config = dict(
    hidden_size=512,
    d_expert=192,
    d_shared_expert=192,
    routed_scale=1.73,
    n_groups=4,
    groups_per_token=2,
    norm='rmsnorm',
    norm_eps=1e-06,
    tie_word_embeddings=True,
    learning_rate=0.00409,
    beta1=0.95,
    max_grad_norm=1.0,
    batch_tokens=[32768, 65536, 131072],
    max_steps=6503,
)
Below are experts of layer 7 (counted from 0) of a mixture-of-experts language model. Rows are named router (the router's row for the expert), gate (a neuron's input weights, with its number), up (a neuron's input weights, with its number), down (a neuron's output weights, with its number) and show model dimensions 384-511. Each number is 128 + 24 x the weight over its row's rms, rounded and kept within 0 to 255. Numbers have three digits each.
After each expert's rows: "gets" lists some tokens that make up at least twice as much of what it gets as of all text. This comes from a sample of Wikipedia text that the model never trained on. Tokens count by the router's weight.

# expert 34
router:102141087091132135138118137160182129120131159143162125118141113146144127136108108131174142133141177152157137140121136141110091140164101092116156134133114164139180107147120123138145133163087128091117124144115149157114084157140181153093095157112102107115104161144076163124181123134177136117118103139163144154093132143124087123106167117082095156127124099107120144089140076139131162088161
gate0:121117136114155155144099119136116144123122188099121134154144104121167127105135148132133142096126126123110127094137144142153096171085119131163147133113138176100092141079096121129126118106140140137146156114119151096132054140079144143110140156101124120102132135104178133161104151120089085171095117134101122161102104113100106168118129124117110117144108124145123147128150110120133107102082
up0:139149115155096106113145144112143096150130056143142136099117163130081136141123121111117114159140131136145133163127110117102155085177135129104103130138122080149163110155163135142143153151123126129114105141135110165113201125170115119150103090143134141146131119156089121093152101145171169099143133132166144081148153140146156089129126130130155125112149115109128116131102147129114156165176
down0:175134126125144163141102133099113137152146134171154118176145150068164120153101109071134170104134170151088099133129130149136131129108098118127112126121134121135107115111120131146130126114129158149145105119098128116173102151081098156118109134136109183147131095148088097109137140142122134133140096134164121142152131088104145145135087119094124124126134089162144111121114107129104186131078
gate1:157139176123099167142131099113116194164139146121125123090167136140129130109145112135121128154093137119143120114128126111134155139132169113125111166104140126130151139161112143125155134162111109155134144151132169118127175111147138126122123080140153134135112166155132151121148116136159143113131148150171086128102111148108096124114144142116168138130159122129106149123141120090129120119104
up1:161097106192121087137113108135083083088124106143102134164104151107123148119109154122101117100164142152136138110146144133108118092132090139137125131140148150122117110089140164115135143098158158110115119113081098143161094168132145081108115126132120118136125103101135103127138143133109076122120135097102171136126130119116198148151129152138122137123109079135137131117146129130135153121154
down1:131157114107151136149107131166064121144130129114129129110159134105129122121137113099143126144106113149147088125140110120150125126110148104129129175133113151092161136094131159132153141120151150141168122120126067121160128080164118142140117129156112134123120160081158154108128128100118100132137091133125125102149122127115135124143143102114145126134148107162099133122138134167161126111169
gets: "1", "W", " same", "E", " mid", " next"

# expert 37
router:106115140121108085155092115131130141160129174114109131138121155073144152122086088136078100105134130109134115129160158119158162135113147138128128104131118122107099138125150092145154138133144127151107096153156132103130164147117144144110151139143116143140195126134169133152122109144158161098172148108143155168098135139115122096121104126104140140158114128152112129110078140109108126114136
gate0:080130110106151159104149143114123145144115104128095113120106143114142171107074113088100149139116151173089109139125152140121171196134084127129179126113144123095130128120121120128111130097113121126142143129117096126076151109109139173115167122137121146138110101109142113104136125120160099105143172112139159125128125134140151115113101141091159113121134064106133111137096117102146117139101
up0:087130131131158164110143135116100151139134095126097115116096154108115172119085121109087144130114147167093113133124156160124173183136086131122162133123139118092126132123106118135112124094093118140141151123119098131095130103100151161126172123135119138142104105097146120095139121129161098111129174111157167135131113122134146101112100143099165139120131085113143112125077125120149112146089
down0:097133089152094123107171128136096132113165103129164118114120098125126137125160104146127120102146177104068100131124124084084088152147142131143163112112162173153093120111129117128147162154162067100133143145106141123133096094145105130146090121106080118126137159091156138146100197113091112125094094113146159109114148103136108149124122149165145132125126131116095161089105142072146162154094
gate1:105148116148173087138096108154088116088092151134092095149121124158143120109152100146075142128126117135117153097101161149133141140146156075119141154149149139117147153085114113111116097104112111175120116165084102140146095161099134094114143166140107103170132147063079138117111148107098152131153135120140099117091141110164140116162079116131101132112114125139116133098148120155131123117184
up1:106162120121169095140097133146083127089088145123098119156142115177144092125156097126081161121124100137119129112101168152140161127135170069117142142154128132108138157078103146111107120123124133179145113145102109133127078142088140094104141167139112105145138132083094123130105144112085138120145145130141097110099146090170150118163083113116116139123126145119111130101158127180137127099183
down1:177136136129115115122133162064174125130144126099172174136135166109094110121099110156139155123111118117117134106124159137103125114163115129149168115079066081160140138193104148157114137103121128136116132139178116104140158132155118169157121140156174091147103106100130146175096117147094117132129120108117144127161124137120119111155156159102129131132144174149130107128153120093136111129140
gets: "2", " did", " do", " UTC", "3", " der"

# expert 27
router:131108124140112135116144126110108134104162114126111166142115139099126134167128129125123121118119136088118112102126091102144141170126127173091111105116139118111093127173102124145133112097150148110147120121120091102112128113134077089088164089118090137142146142167151114092087079106150078125126123150177132104173112148115100112147158150106120134103135151109134141126130142132130134105106
gate2:161103143131112168117118102103099119114070107155145128139093162153100158105079144131104165100096117122142127092115099173148105203125119116182171123117136106124140147138081166139108146102137170147136137102152106100115116179152132148136083115136129115117139142171102140083088130171144128132155126103095137126108129158134147122115121147142153145113096081160117098118078132071144118135113
up2:091145113146140077152133155162165149151183152117115122131165111101138099148175110131147092142127131124123127139134156089111162059125148157066095143148128132129110124112168098110133128144113105107137136148118152147147137073092119096124149119125132139141128133097139113181162123087094116128122158146168138133153127104125114135139130107105111109138157171084129160126181116193123139114155
down2:133139132112052151154145158140117130151172108128134109153114144089119153118123130101131141079145153152157124118152098121114146182109146126121188160117167113109128119091122162126147140148107142116127123149184144116148105112142104085087104115127146141173099176127129144144122157132113090141096094136158163124111121104114139114156177102159130128136125136132132148151137152116140129129146
gate3:138111106082140117126119092153128110096140143102148078139130074152150159177132135112112124044159189122122118120118129104108163160079129149126159148136179123119116099122110137110099121123150131153152138150155149135136090122100138146111137126097148126114149132105146157132105170113120107180128163149107131114144117162175139138109110129146134183144135154152073168133137103104082145139171
up3:114144150170123137131131164108125145168105110163094170101116180115111088080115132149147130212100064117117132138138122144148089097175134111139094102109094136136142153113142109132146144124109123105108123105095107111122169141153113117150130127155121133137104124142108114118143086146140144068130083110152128151114143092085124119149138125096128072113113111116188084122113142152159122118082
down3:099138096147137122170104095113127092170115153114151128125133191124149143162129084136154132133147149116117121113118146124101144139102080138170146102103132119182087143091134074115116129131167100110135139179117120136146098139120163131133141127121096139087136134109141143149145179112083099151113087101082123141160157142131155120117149159142101138141107126147090115157114111106109111157143
gets: ".", ").", "\".", ".\"", "ism", " League"

# expert 3
router:163135130136133103143126117150126122125122139162115165160127136121153132122104168125135143126143096175137124087170116099139137139093105128155118127178166132140081092085124099139133135132156136155151153142094142095141104164121137149109136141148138107145123124134167132149134086147124123154143150082088123155116145129130083075124100100133112141102101146122147137116130146108115130096127
gate2:180138136142121140115142132150098105102131087104137135163113096184122072098076145136109151140107128177097174119146128136099140101138125161117100112120147166135117148135129106125124165123125104128119102086112125165171149143118173112121113130124135134133080104151124119124153155150135119119158136120152125115133111162148062151138170108133118116096126103149189116129132157144129130137139
up2:159130103171139138125126119174109109117155146145124141134096114171121073117100122151148148135102127171094140116148135131099141109127114164121090117114151147104149125124115092127102146138140129139127088088120122155177109113139165127106133126124159140143096133144097127124143121156141125143172136097160126139129132135140071162142148123113122107115141110126194125128141144122158120121147
down2:126143170139175116141119102099158162121138150116133144124149133123108137164128140107109141104123117093125141107127085129126128113120118186142099165132128167108139165111137148150098107096116175154133148166171151150124169123115113099190154114152112147103105148096119190120129114140091096126132121112138144126134102157145171151089136142130152159093138157185156154103108170112105138121133
gate3:092124147140167154078175118144138123133114142140132088151121134190160141143144155106146112088168121131136140125132147114124146113152128161138103137109147142100115153119117169119125115131132131099155107123140106130105117112164168140092138120150089128128122158145146115091116140164133100091103132104137137110130159151159125150157113109113114131125156122155134118104125160085151146147130
up3:179148127116082146168133102101104128102126117155128144095160145096084139118100077140137163140057124142122154120141093140116108150113133114130140129121141109123151122137125107121137136121133116152097140169097137133137149133092082143163118120127175152103141129128120163118167128118102148138141129175106125134124088106093114103103139135141142159125101132107125112116147095169129121111116
down3:145137151157109147144132135138121154106097115181129128132184151131137129144138121147162120126107100150090083143132136128159133089139134153149111126088108128112166117148165144128145119127124100111064090124102125109142107147165146147105090123105114159153148150122124118126135118102110170162081120159149166137136090145130133114109150155140150131152124145185144104096120111129145157098089
gets: "0", "3", "4", "5", "2", "6"

# expert 25
router:129154125093144147114097098103139085111136120147117131128128149076157141111146130112155114117130132154159140140152128103177133114143120105158163126122145138147106103091173129100107134090105119173124116107129108171083130163102124147149144119150083098155141165143130129130166148103102123136161125171130144106082125122130117128087120137127101162140131131116138124147113138155117081139121
gate2:158139141133178144094141111123152105127105112100101086103094141109160177134143145144141109102163102082105115124092190147109094116125091095121119130092130161116180101122165126122154124135144122162122128167193099138100110115147086180147164101077106136139143156081140125171144143090111156141140101116119147176112144147097137178124144112150108160137110124141121115118133110111156165119130
up2:151129141161177131102146093134162089153116125091106097102087163118126184149150160124125112113157113081144119126096179138130081124130093105089145121100119162139184098129158120127154081132144122145138116169177123131144131139143108167140152089095098151140137133106153116146160141086121161159116105104121159178129135133101110156129127123121115162141102108133095113106101108107160151107156
down2:149116093139091147159126122124160163118122125055122156153167141125150209157120135106172117150136154157146138138142130112129131156147137148119132086134134098120159133158127144097145080140132101125139116127100092134119113155106113105164140129159085140130147120117111131125083087128166074110106130134133130128125095133152166143134155159155110074158129115113197145110150154169101168131123
gate3:133142129085146118129101132089153120128146145123056189101126142123123140099110148132110162152071117139119088145117104120121129161144130077115124149153184168118164150107123159123136123149151138170114143177120111139110129167139133173069180130125145118127158154119155144149111149138154128117126132174101139134127145155143145144115134121148132133155089105092150167129121117121110142130132
up3:114162114084111151125112145087173163118155134128077198107131118125106126096123140146102138153069141170090111120131086119144134150120110109107126158154170172101153145133124151139107134155149159157094159172102095143109123126135146143083197143106115137111151145142134102136110167148137115127121141149110146133132151150144144139130138110159128123147112110096138169136096150124114114123138
down3:106148122115153122119093148096078132137136135142147136121160107121099108114107153105088092086134068127140137107114120114128143127147123094137163132159129165114092092132136118118128101079120135127125119101110123127143129185103101148137156117185158138141143133139111132102055113130180079153129149111127125063158149165131106093147128124105132161111150140152181125130149099122150127138151
gets: "4", "5", "6", "7", "8", "3"

# expert 41
router:146086148104103120111110081150126139121159124105121118125106178172145112101110120111107170157130148076129110098140143127121145165112126131171120117120099143113121139100157157129128117161156124128138126126131130157144178143105129121154140131110140102148171156142152130127125121140151128138121114126101158140105093109151127125120141130075093117088105138115160165144120136133105145171138
gate2:137136113130121153156116170123114132163113089133137144172076117147137101103129071097150128100095138100117129140116130133107170104151121133140122167085149118096160118149109156120125105145121106140120101141121156109138119155113113128145125098155152107100119122133112090129122158120123107145180136169120095138136112124107105149151086121136128125125104130102124152171125127143066148159177
up2:121120133130119129110125118101176078114165175116120145117156117158146147128130138138130132096131106117119168100129174107133112148150126132142127116135156156172121126114119165153149152152113111165153113128115126135103157121161152130116144142098105130167116109158126164105182090143136142134084163108096156115148125183138163144100159122131129163130159110095177154146105157150185133099121
down2:143134093142142117149133169132145096167117105122109139160133121141131114127111207089133139116118158178117135126107143109153126133167176098125157150131112132153137114101098128113109120109092137147096122121141150110176171156150129114134133095127089139154092096138133122093116078131171151077131151152149151158114125182124134143172130092123111162142113094129134143135114131153129157159137
gate3:120104141141161120092139065103143081114151122118162117135094157077150126090158145110154163135130121144069095128102136107114146109142164139134114157128108086124142125110158142107112120144152149102131144150107132121139091156112116085110159126133138183109125131121140135190118107124146132134093131198171091123157125107138090136109108141093130151136128131102164121111084105149124121120133
up3:115095130131172112118125060085146088102154131103167107133094144091134122104156155112159169145141119154079088138092152113099154103137167123136133154119110099120129147102149129110121114134152160113124137143106139121127102149112112119105153129139146186117123147131141145169121106134121137129083127204162119122147128107121092104102104128088130134125122127096149141110094103147100130116126
down3:164134152101080128104105143133113119136095128105118128112140103111107125105096142103110133131099121152173119132109160167099140124140111115183123120120124149113119146096098117141113182130109175161160173120124145121105113097117154119151162119131163110084145095125117098142123112171117094164127093118110141163056136126116127115136117142099094078117118118126074136142143121144132181150121
gets: " S", " A", " K", " G", " F", " had"

# expert 31
router:157131130119115092132119113108126121151152137169134131115127087121127113182114109136081128092079122119143151120177132127131141101159119129094106108108142114150123161131157154126118153098110123118112114150115091133105112107119117100143109133148166141121105108158097133132148158131120144125126159120148104103149105110116131097119162084135119132170159107160136150147102106151132151152154
gate2:154119158133135088132148159119131102162118109125121147097095163103157153132156152128139094132136102101138131114163150100160102113145135120114145110094068117127139137118087137170157107111112143128119137115115151118143148173093110142107120102141156156083091158155146121129161146130177098087142128100129080103105096182111110118145149098153125102146145109113119166112105140092129130136111
up2:144117160134131089160139177120122104137109118122115147113080183097162160134147154139155092105120087114150109126154147117142114120130125118105128120102075125121121146116097143169165116125093145137121139141127152110148130136097126134103100115140132157080087148147146113148150151120168100075139142102131089113123112175108129112143153090151120108156128095137142145110098158121116139142104
down2:113118165104142153132123177209113094126122125174118101124105103168118102084146113104154094106122084131106105123130123119102115166165098150131127100103154133129084140121130158145129070134092137136131144141134096128144172123131165095145170174136128152131096123115116112157087128138140178140117114081157132107121136140136111150122133110110176128112107120120124155098115091142162163108125
gate3:163099138154120124127128153108166111149168146120096159125145127103120150152147155104115094137148107110140122105153116094123165115142153166124114111139145141110136091089148086167132107101114107122093134132133131088157132126106139141146162093122163122168107109108078120140097120102130082118156126128150120125112125157101168099140178155151122094125145132114113129132108128129142124084152
up3:135096151172124160121147119128169136139159161112101142137129113138118158138138156089124062120121093123141128095117125114106149139146145161155142111147168133114135087103137127166163125097111127139099151119135151082144145132092120135146156124131166118129129110108088145132108116115123097120152127119130088110132113189097157102146173137156133097141149153116093108154113128132111148109158
down3:113140096124128121149095125119112100147108101168136111139137112124175157155167120106126155121122145119121145181173141127111142167158120131154138131186107137106109108141127112163165097093133119149152140089150117097147122159084126128174121127185106148107137103125113126126159128126143136101126112122135135106109126126160116087086131141141123116170119149108092095127122109132124173184103
gets: "9", "8", "7", "6", "0", "5"

# expert 39
router:113072105106146137082078162124153154126118131096134093125150142126138107139106112107164122125107142156106141120136077156141143160150098129136171157139124139122135151113115139106158104137108123161126130162132106152131126130128109096130142117127114149079139141129128118101115151098079115129122083142149127124079123145133131167124109157096114118146145113131096149138147181084119092163127
gate2:195142117138155112148137080121153149105153127102129155111084119084161131139146097133119189130133154123102114120144106144145121134153132129120117094126118145129145107132116085145153081175171118148095128089107142156073148138086105136159148105141103116105123129141153109189117139112065083139135109162096089125120129090135125139106113110133095136125148096081118166139130138130123151123111
up2:086106143113116146105109175148106132130117129165126114128179120167096118130118149147128074114129108151143157116108135090104151116111133119128156175136141110116114143138125159092098164089091137111157133154155115110180124109160139136118137140107151134157148129120081153096147110125143163128130154107177153130100121163123130131148127141136161119135108140172157106142112119137115108094146
down2:141133169114144147119112103140133153120155138176120148116131147130130214052140150144104102082145143098142126140075117149148139162108105084108115135120092157094124135141113133155143118146100151153157113104133117122076122154101120138098118089147134128121128169151094099120095158166118151156080100143128129130154141126139146142124114081130134120158158099103116134118169122129114145162157
gate3:137114162106155118124146156100129096102112086120126108112104116147111113118100118109068145118095122184181127124136128143118156145140145153107168084133192118128101111116111124136109147130152166102121113141129135123098150136075099105124120130112135101146160096115112120126115156129113101140126085129120161124118146110127116139175087127124142132168098113152111106083123118121107132157106
up3:105100159089161117123153155101131103109121103128138105116100103153104112131095118111057147121081126171177134127137128124116118150142148144092174093113190138132099114118105117136115141139156178100123119135140151117100143138083094093132114138105127114140155104101127115138108160141104104138107081131144165130132146122125116132175083136142137139181083118148115112092140117120106119146134
down3:146114161144129183156104074160141111130148126142125125126121098115126149141115131093169153153161146131144128151122139134153130150121121148139127107113125121174145151145130110098175142117167100109130134107151094138130151099119111123155130120163133097112118145125123155111102146163105173133115152110127133129149130180152115165107161157180115132150111133156130127116108152134130146144163
gets: "a", " also", "o", "ia", " World", "u"

# expert 24
router:112129154123151113133133099117120129126169147112117104120113151125128143122158123131110152151113124177109125118124129104076134130146173069117097112147108177124140102108105094151088136134125099094119140123163128117126124142122117120149126128140115151134100133124097153137146138138109155136150123141158133161133153096144125112140140132134119128130137117159111114132151157095150132131135
gate2:093119141152120103137164124148133175118127177120132125088168141121099128140097099173135141134097105123130135140126127106117141156143145134134107076128164111109132103106120114133097076159105100129126159117145117110138120093094163110098113145120129144133121159121123120145113111119111158159150148114140156134124100116174129177100085106144109111146141163132124095100142145115150114127078
up2:105121153149113116140190117159119139104129170129137122096173132117106128148095098170150142142098092112126120127113142105120133163134140146134106085129168120114117118105120114133092070143112097130126141122139106113144121104103170112103121148124136153126117173128127120135120109113120150150140157105142145133116102119174122183099092102134107126148147160127126101104132133108156136127092
down2:117116139107146139110130109138147081123138130178123138082112084089173121091127119103132134116162111083064117130150094096157111148132135152133142158103094140126139131134121162160171127114121154145108114133066092127115126135125141158137107157163146114124140136151111132146151108116166121088125099152154152137126137135160069089112116109123078145135121128096156166064087112128112139128137
gate3:142102185109142088134123101138103144150112111135125095132119129130135141139081153134117084118148102137167101101119108098121126131095134129165173107133099092110085139131108127120181148116095098113169141121142149152124150166142155135159120177160114138122161170054151135085135097131124137177126117115136116159105127116132155168118136088111122103139104127178121132150092150061137103105139
up3:140150110140110170143132179122120113110105134150143128100145176141084154106153104140149185125113122122115152158172152155114127102131141118116090153100128128133133167127181153152116117129124141176097111148156149147139124076178131131087140076151123098114114121197086117132132141114134155119152160100144125118168115136108092105119100145162132179129142136109151129093135124168119124120117
down3:120139129144118157156142126161146130103104146083139134137146110177092140116141145114083133140175093116138110098133080110126133138060161174120135131059130128113149106124168148086108133120149105149130153117165131156177119156146142117116160162149172112144110122091128085103116104128111133133114134136181095135087134129179125105148065132153118119112134100102149131128145104122162146121126
gets: " on", "3", "6", "4", "7", "5"

# expert 43
router:089153128134131099129079098115126111102110104083125121115149158127147129111099105104135122109138099113102090110099133149129103087097150088109124180174111125120145147137081137095139124132126119146157150164130164140147176107147095155115105102115103132155123168099155132121104195174109100120115055088146115098118121134127165094122105147117157090167124074134139140113112150095126133130098
gate2:151166117117142095129149142113123118101123133139094137130092135143121116130180135118104146173152159129121166105168135116131101107197160136154126128135140169119128123143165130148132139109091161121113168151087214127125139158137141140107113091122121135109105146116101094145121145138144135163094130142123093143149104147174133098098127147107143131124114099112161145086119102114152140133162
up2:145169106129152087127148140112102117094144131147092130124098128152150119139191138130094144160160169114120158115182147119149088102182164135150131131141141164098143136132148143146143143105098171122112172145101216149134147150146153156122092098128100121098102148117101112124118148137132150175106122141108103135148097140158140101115146164102151143115105100130157153089109094112158158135160
down2:123123132098102117135123149144135090109111120123142157120103114131172135125152138159128173162129136072117142098140166177130098102119118126117095133142101096148127141134120199121128158108137147100122137112118153111091126114121108173073143114073056126131114169121171130149089146088120152157080085172123128113139111157101113119148151057123105156121113098157159093129110119119140136105105
gate3:149078135141121101102138078166124137120109144107168154123134153149152114125086136104129145163142106124079123122143121083143157132138148176102197120140153114127121105138130097145133115099142104146141148104114103110152130081119147125135145146144099148139121134142140141113127113136113107154155096086088132150116134138152096138108118142110095144156134123082104124123133123110107132128112
up3:122180128114121153166123188096131100137127114169079124133108096099117135140157128156129097106133144126174124137113136166114103133107114093153066134110108115133133138102128141120128152144110162105111114139133154152108127173150105127125126123116161125107132130104122109143123151119142156126108155169156135109137122126109158118141128117152164112079122130156156148126112137144125126119151
down3:154152114118096123139047148101095170146120079105110104129142134092115133122125137100113090124157142126159151133104099169136140090133104130151131106133141107153143147149119109152110102135144139127131142173112099116119112135111138116137121116138133154076139122128133127139106114118119142094150109120166119180125148120149130160142189138171104131124140168118181122140109160105092151087118
gets: "0", "3", "5", "4", "6", "8"

# expert 32
router:143136119110101116158129106105105080067147116116111153084088116162123120144114096110152167084130122160099127098112146163158105116105104148181123125128077106114105108121123119070122127154108129167150170127116132150147107143129100119160146139126148108125156138123166149112095155105104190174120101162177116093139109151140143150129154137114106110173168131138138113123094144117184120111156
gate0:115175129119096133108146096132115138151111145098103103129124134148150130126101102093145167144120127102144098113124147126163130157118125189120144155142137141096156139138116197139107147082090118159133095088119097131098114149135122166095163136102129106121094140114111129127125117148146135115140132147102161156094125141088164123117151141121085122133131127171098128115101095124149117093157
up0:119086094108154126135096169107145118126124131144151173124136109101095128157141149136106092098152107111100160134133123135091135111159146084135096098113115116150107096127115053103160078188156155113136146172136146128166139083114125124160112138136114140148140110142133135123148137134098126141097122088124094113168171120167090116125091137125173128127113132103150136129171141134134150137107
down0:112138175142134120166147147147136115099157105173121074137121083100145126159141125155149160089116103119126138099115155134098110120142129103139169146069100102125149107177149137124123157116135097094125161135082155128132127115132053153120148140120133157143124138104173132081085150062115116151155126151132101116147110128137160143111088142109113090119112112132179151105148117141113146135138
gate1:173129118155145135076123112159134101168109140174156171136138128138166119088103111094111098125153138088100120115109133126127096130139157177133164120144047134138223089129121118115134142145155138125099111144125086119107149100123119137188131141131118119124115154160146079203116105110146143137140158109130149115155090161127123117114125106103103119134110133124112137120122120102138151143136
up1:136133168080157118200149107117137130077141123098145138116111138127110102148137166191103161106156161148167129122116121085185102146109162092136139174122118117163134133118141103116114097123123119076131130147093136153136115138092128141134104083165114134126123180129098129070122120128114175155094121177120118178077172132142115129123134143117150161121098125107106105139117124092104127096127
down1:133142158155095137134103119143115119113118095108096129098120131104133134139163133119132126077129118083152161153123173129125151138090124062168094124116158136124122096152148119127151127096130121128146157140138084123176130089089159097161111055121129142097039133146128128110091170150134120098094137139127119124121118139179105159123104161196184153088169119170120116166125119122125117145114
gets: " at", " American", "ian", " British", " English", " former"

# expert 9
router:177130135135142062124097142124089140109139113114101150107111080155119164095140114099141142127121129116144133180140110166144094098131103158133105109147150099130161157126102154088146126109080136136109151155132155154103133136134104118147127129081115108101152137087180127086129136121092133126101109166131124153117118153134127100142125166134100142160107126128102109122134133117099149135151
gate2:155142094093165147146125175133116164122161116144153127118114119158131123114138159111169145082118133090140138144091148157118109165143120130122121119132102134134133120114136108107148105104125168114094128142091171096154131146120122134100110140114104165094107129105146125115117147069137118133130110139144157181141117130148117131079137145169106104140184162118121116151117130097057126148143
up2:141152127080159145149113157149107165118143093155144123119119116191143111138145160124147161089125130077140163160084125171130106175136122145115132133137106139124149129121130119099146117092112163121094115139083182110153120150121152099141100138114110163092112118099147118123154136064143103160134102147139157169124125126149121120070130148172094099155167146112124134151136130087041117160130
down2:117137135109204105135121124113107158169140156104082100139125138162128155103092098109124131099124127095140134124128148137094099104144140139144104090147136115134153113096126126143158145161139129125132113130138101147155146136126127124132130083147151119126098154153143150085119111131118120130089126124120121144121088088121145102127098140107157125139132148125156128141132101075115145113080
gate3:097093139123154085150114145136116120177139137106139134094086131100158113172106098074106162141101096158128125101142115153098138100108123144088158125117078148133127119116126106117121063113130129104161115161110143148083127133097120108154107181151107121114122085131129103084093151114105153146100109102097153124134118113089122113103120119149099117151160118125162118116174102104127113136101
up3:117161124149158150115140089117160113144128141110168107165146140119097161115152108174150160144186116098082129122112146141137099123141136118126147086135129140102102108104174115109094125134142097127087123146114087116110144143149127156143138160145134133152103125130125169168121137121154131153136174115122121108128152135175097100075151118110104140148084129079132124118111129108157095161129
down3:094121096123139117145065119117191087140138138126122117081143140175155108131131136097113153146106129125087111141137115149126156122098134132149094122148115157144109089140123140143101119129131151115111162146153101135118112135113097085177116184081117160121171131089104108120113110123137134139093109197123115133122164074111117105136157136173117129141117153102144143125114133134133116099111
gets: "in", "an", " under", "man", "er", "en"

# expert 35
router:106097148120147109112110139134121129137137153124139128120116134171169099152102116154099131159117120139140101123132104134175129130104120165141135134131144105087143091145120124087119133142110151102170134139157125095159151144135134152121168117117100134175140155136107161122099090095113129125138114145122109124144109157126143127163104147117117178124160129118090129124112120125114109181159
gate2:163108192126152126152129118148142106117153153136154138086150127187132118154143094156132167074121125121148152113139120177108113117117142131129106116121165106159138118135152134121130122114147127133138119118130137133145119131159121134118123151137154109162122121124089103128185139145129155161113135140158135144153128126129122133123173107101108118145089145133153137131141130123128133140113
up2:092153079129100120105132131101116158133115100121122111159118120074093137092117164082124096177113151141116096145124136074141134145138115112114128144154101143115113128115107128132133123141102131121101157167117127107117147121119125116156142101142096163087127134138159172120088111111132113116163108115094091121106133128124134122151093152157148126113167119125094118132123107126123120132150
down2:173130138136093140119105138146116159123080136140114160125141151165092112126121149084110114120127128132153133114137114095123141096109091124105118063137137138139164128142160170164166074111129144113156159125129128162110125161126105130065132175136140106153074101123129138113126133099138163116104100100125139113147130187132116133146122125119111157127142112135162130140116126158144138102147
gate3:143155120122103135133108127136159140087118131152115153169158160139107127100104123115152153139153126165138174153182060161137115106093140195088140116132135156143110136113080099128099145143144133111096090153067107144145108156069145065151136126135134132141144181105112101092137126171131132122112095063130165129157148169112153096088144130098111130130150129133139102106113096117074107143096
up3:134143112120092120117111134117164130134128131142122144174143134139135145111113111147181149141167136149088165135187060197156116116124109179076121112133126160150095138130100119141099138135147113137097104146073116154157120166089148062125151091130110102153145179121115118085100152173139135105132105097115141124160146161115118098104130138113103129146142122103109138103119087106102123119112
down3:093152135064052131141104117134149098114135152110120145112136147140117144126114116099142115141114125135152125122102125128172103132138118145160125163097130108112130085090129121107162133104152149156119113120162158104123129155129160155136111113126135115129095125114129150123095152089150088107093153086180153125171110175115136177156157134168131167121112117158114139132142137135125161127090
gets: " one", " de", " would", " can", "6", " to"

# expert 5
router:103156112131110149136144110117135125140136125118158098087131136136117123137110151160174080122169104174109102120147142138140124170114120134141148099162135166103135110126127146160159135124135152132136121163147095103119110145109118106130114141097172110135090140172134132083143088148146112129153129196103121107104102096114112137113183127104101124142099138105099163175122118133090141112111
gate0:140120161136118086152108150125156136138108172105119113120134153133119147160091134135116094076102155139134120148134102085136144178165145110135150083110130169085085115063152143122106122163123093108147067128133133135123114154101134181092118128153145147124130172131121163106113158140136156164123168103095131123139128162111113126119150150168109149112092105126103128140194079142108109119105
up0:120142099126134163107140112128100114117157072142124140126137109130134100106147122120143165186142099113122129109130142161115116073088117153114105161147131089180168149200100118135150138099128161140103190137123123123131138116159113094157145127110120120124132095130130097142136094112134105088126095157171146137123135098134156130133091102096149102145158145133136126128074172128152135140156
down0:109148120102125153167102150115147125143111109120137114141139118126116148144152128075117166173140130135091114115122185144107135135116115146131122145137155127135091135067126082188132108128144133087115119123177155138157142147125099150143165147098139088114081098120139096120129115127118084124130115148119121137108116090149095137144162147137121048135174122126163134186188130082161142150099
gate1:166148127133158134114129097109139171129117145105116114165095161133142124094136112120160113144142109172135136119087150105123158137164137140157145142136175136093166105105115129124134123115127098119121133138109120118086140150123117088148107122132104100176136118127099133093140205186130141135132135125067159108114102137143110121125135110106063119097124088114118124134127095126120180148170
up1:184144114130105135122120133120117152147148122075111120112134141109087115101148153143111093170159198107105110118105137128119149146138150124171126149112102110144138139121110124108126111112112116120172120153140104135092111125101157136137111087162134120130114118155104147152110162115134095178140134157086132165145116145140109134122089137114114155157128145163121158158145159132164156119117
down1:153117146147135137146115106106085138104158081055132067176127152126110115136119143130133115067136117105098111116127115121085106095098173091146134120132142166121116123154107092112134162160147137138107097078100171145158122099115127133119133089164120131073119146111146152152132145116120090147082155139135138157170178118134118125065156103139176131074154092132093150101119112181177129144098
gets: " T", " M", "r", "p", " No", "al"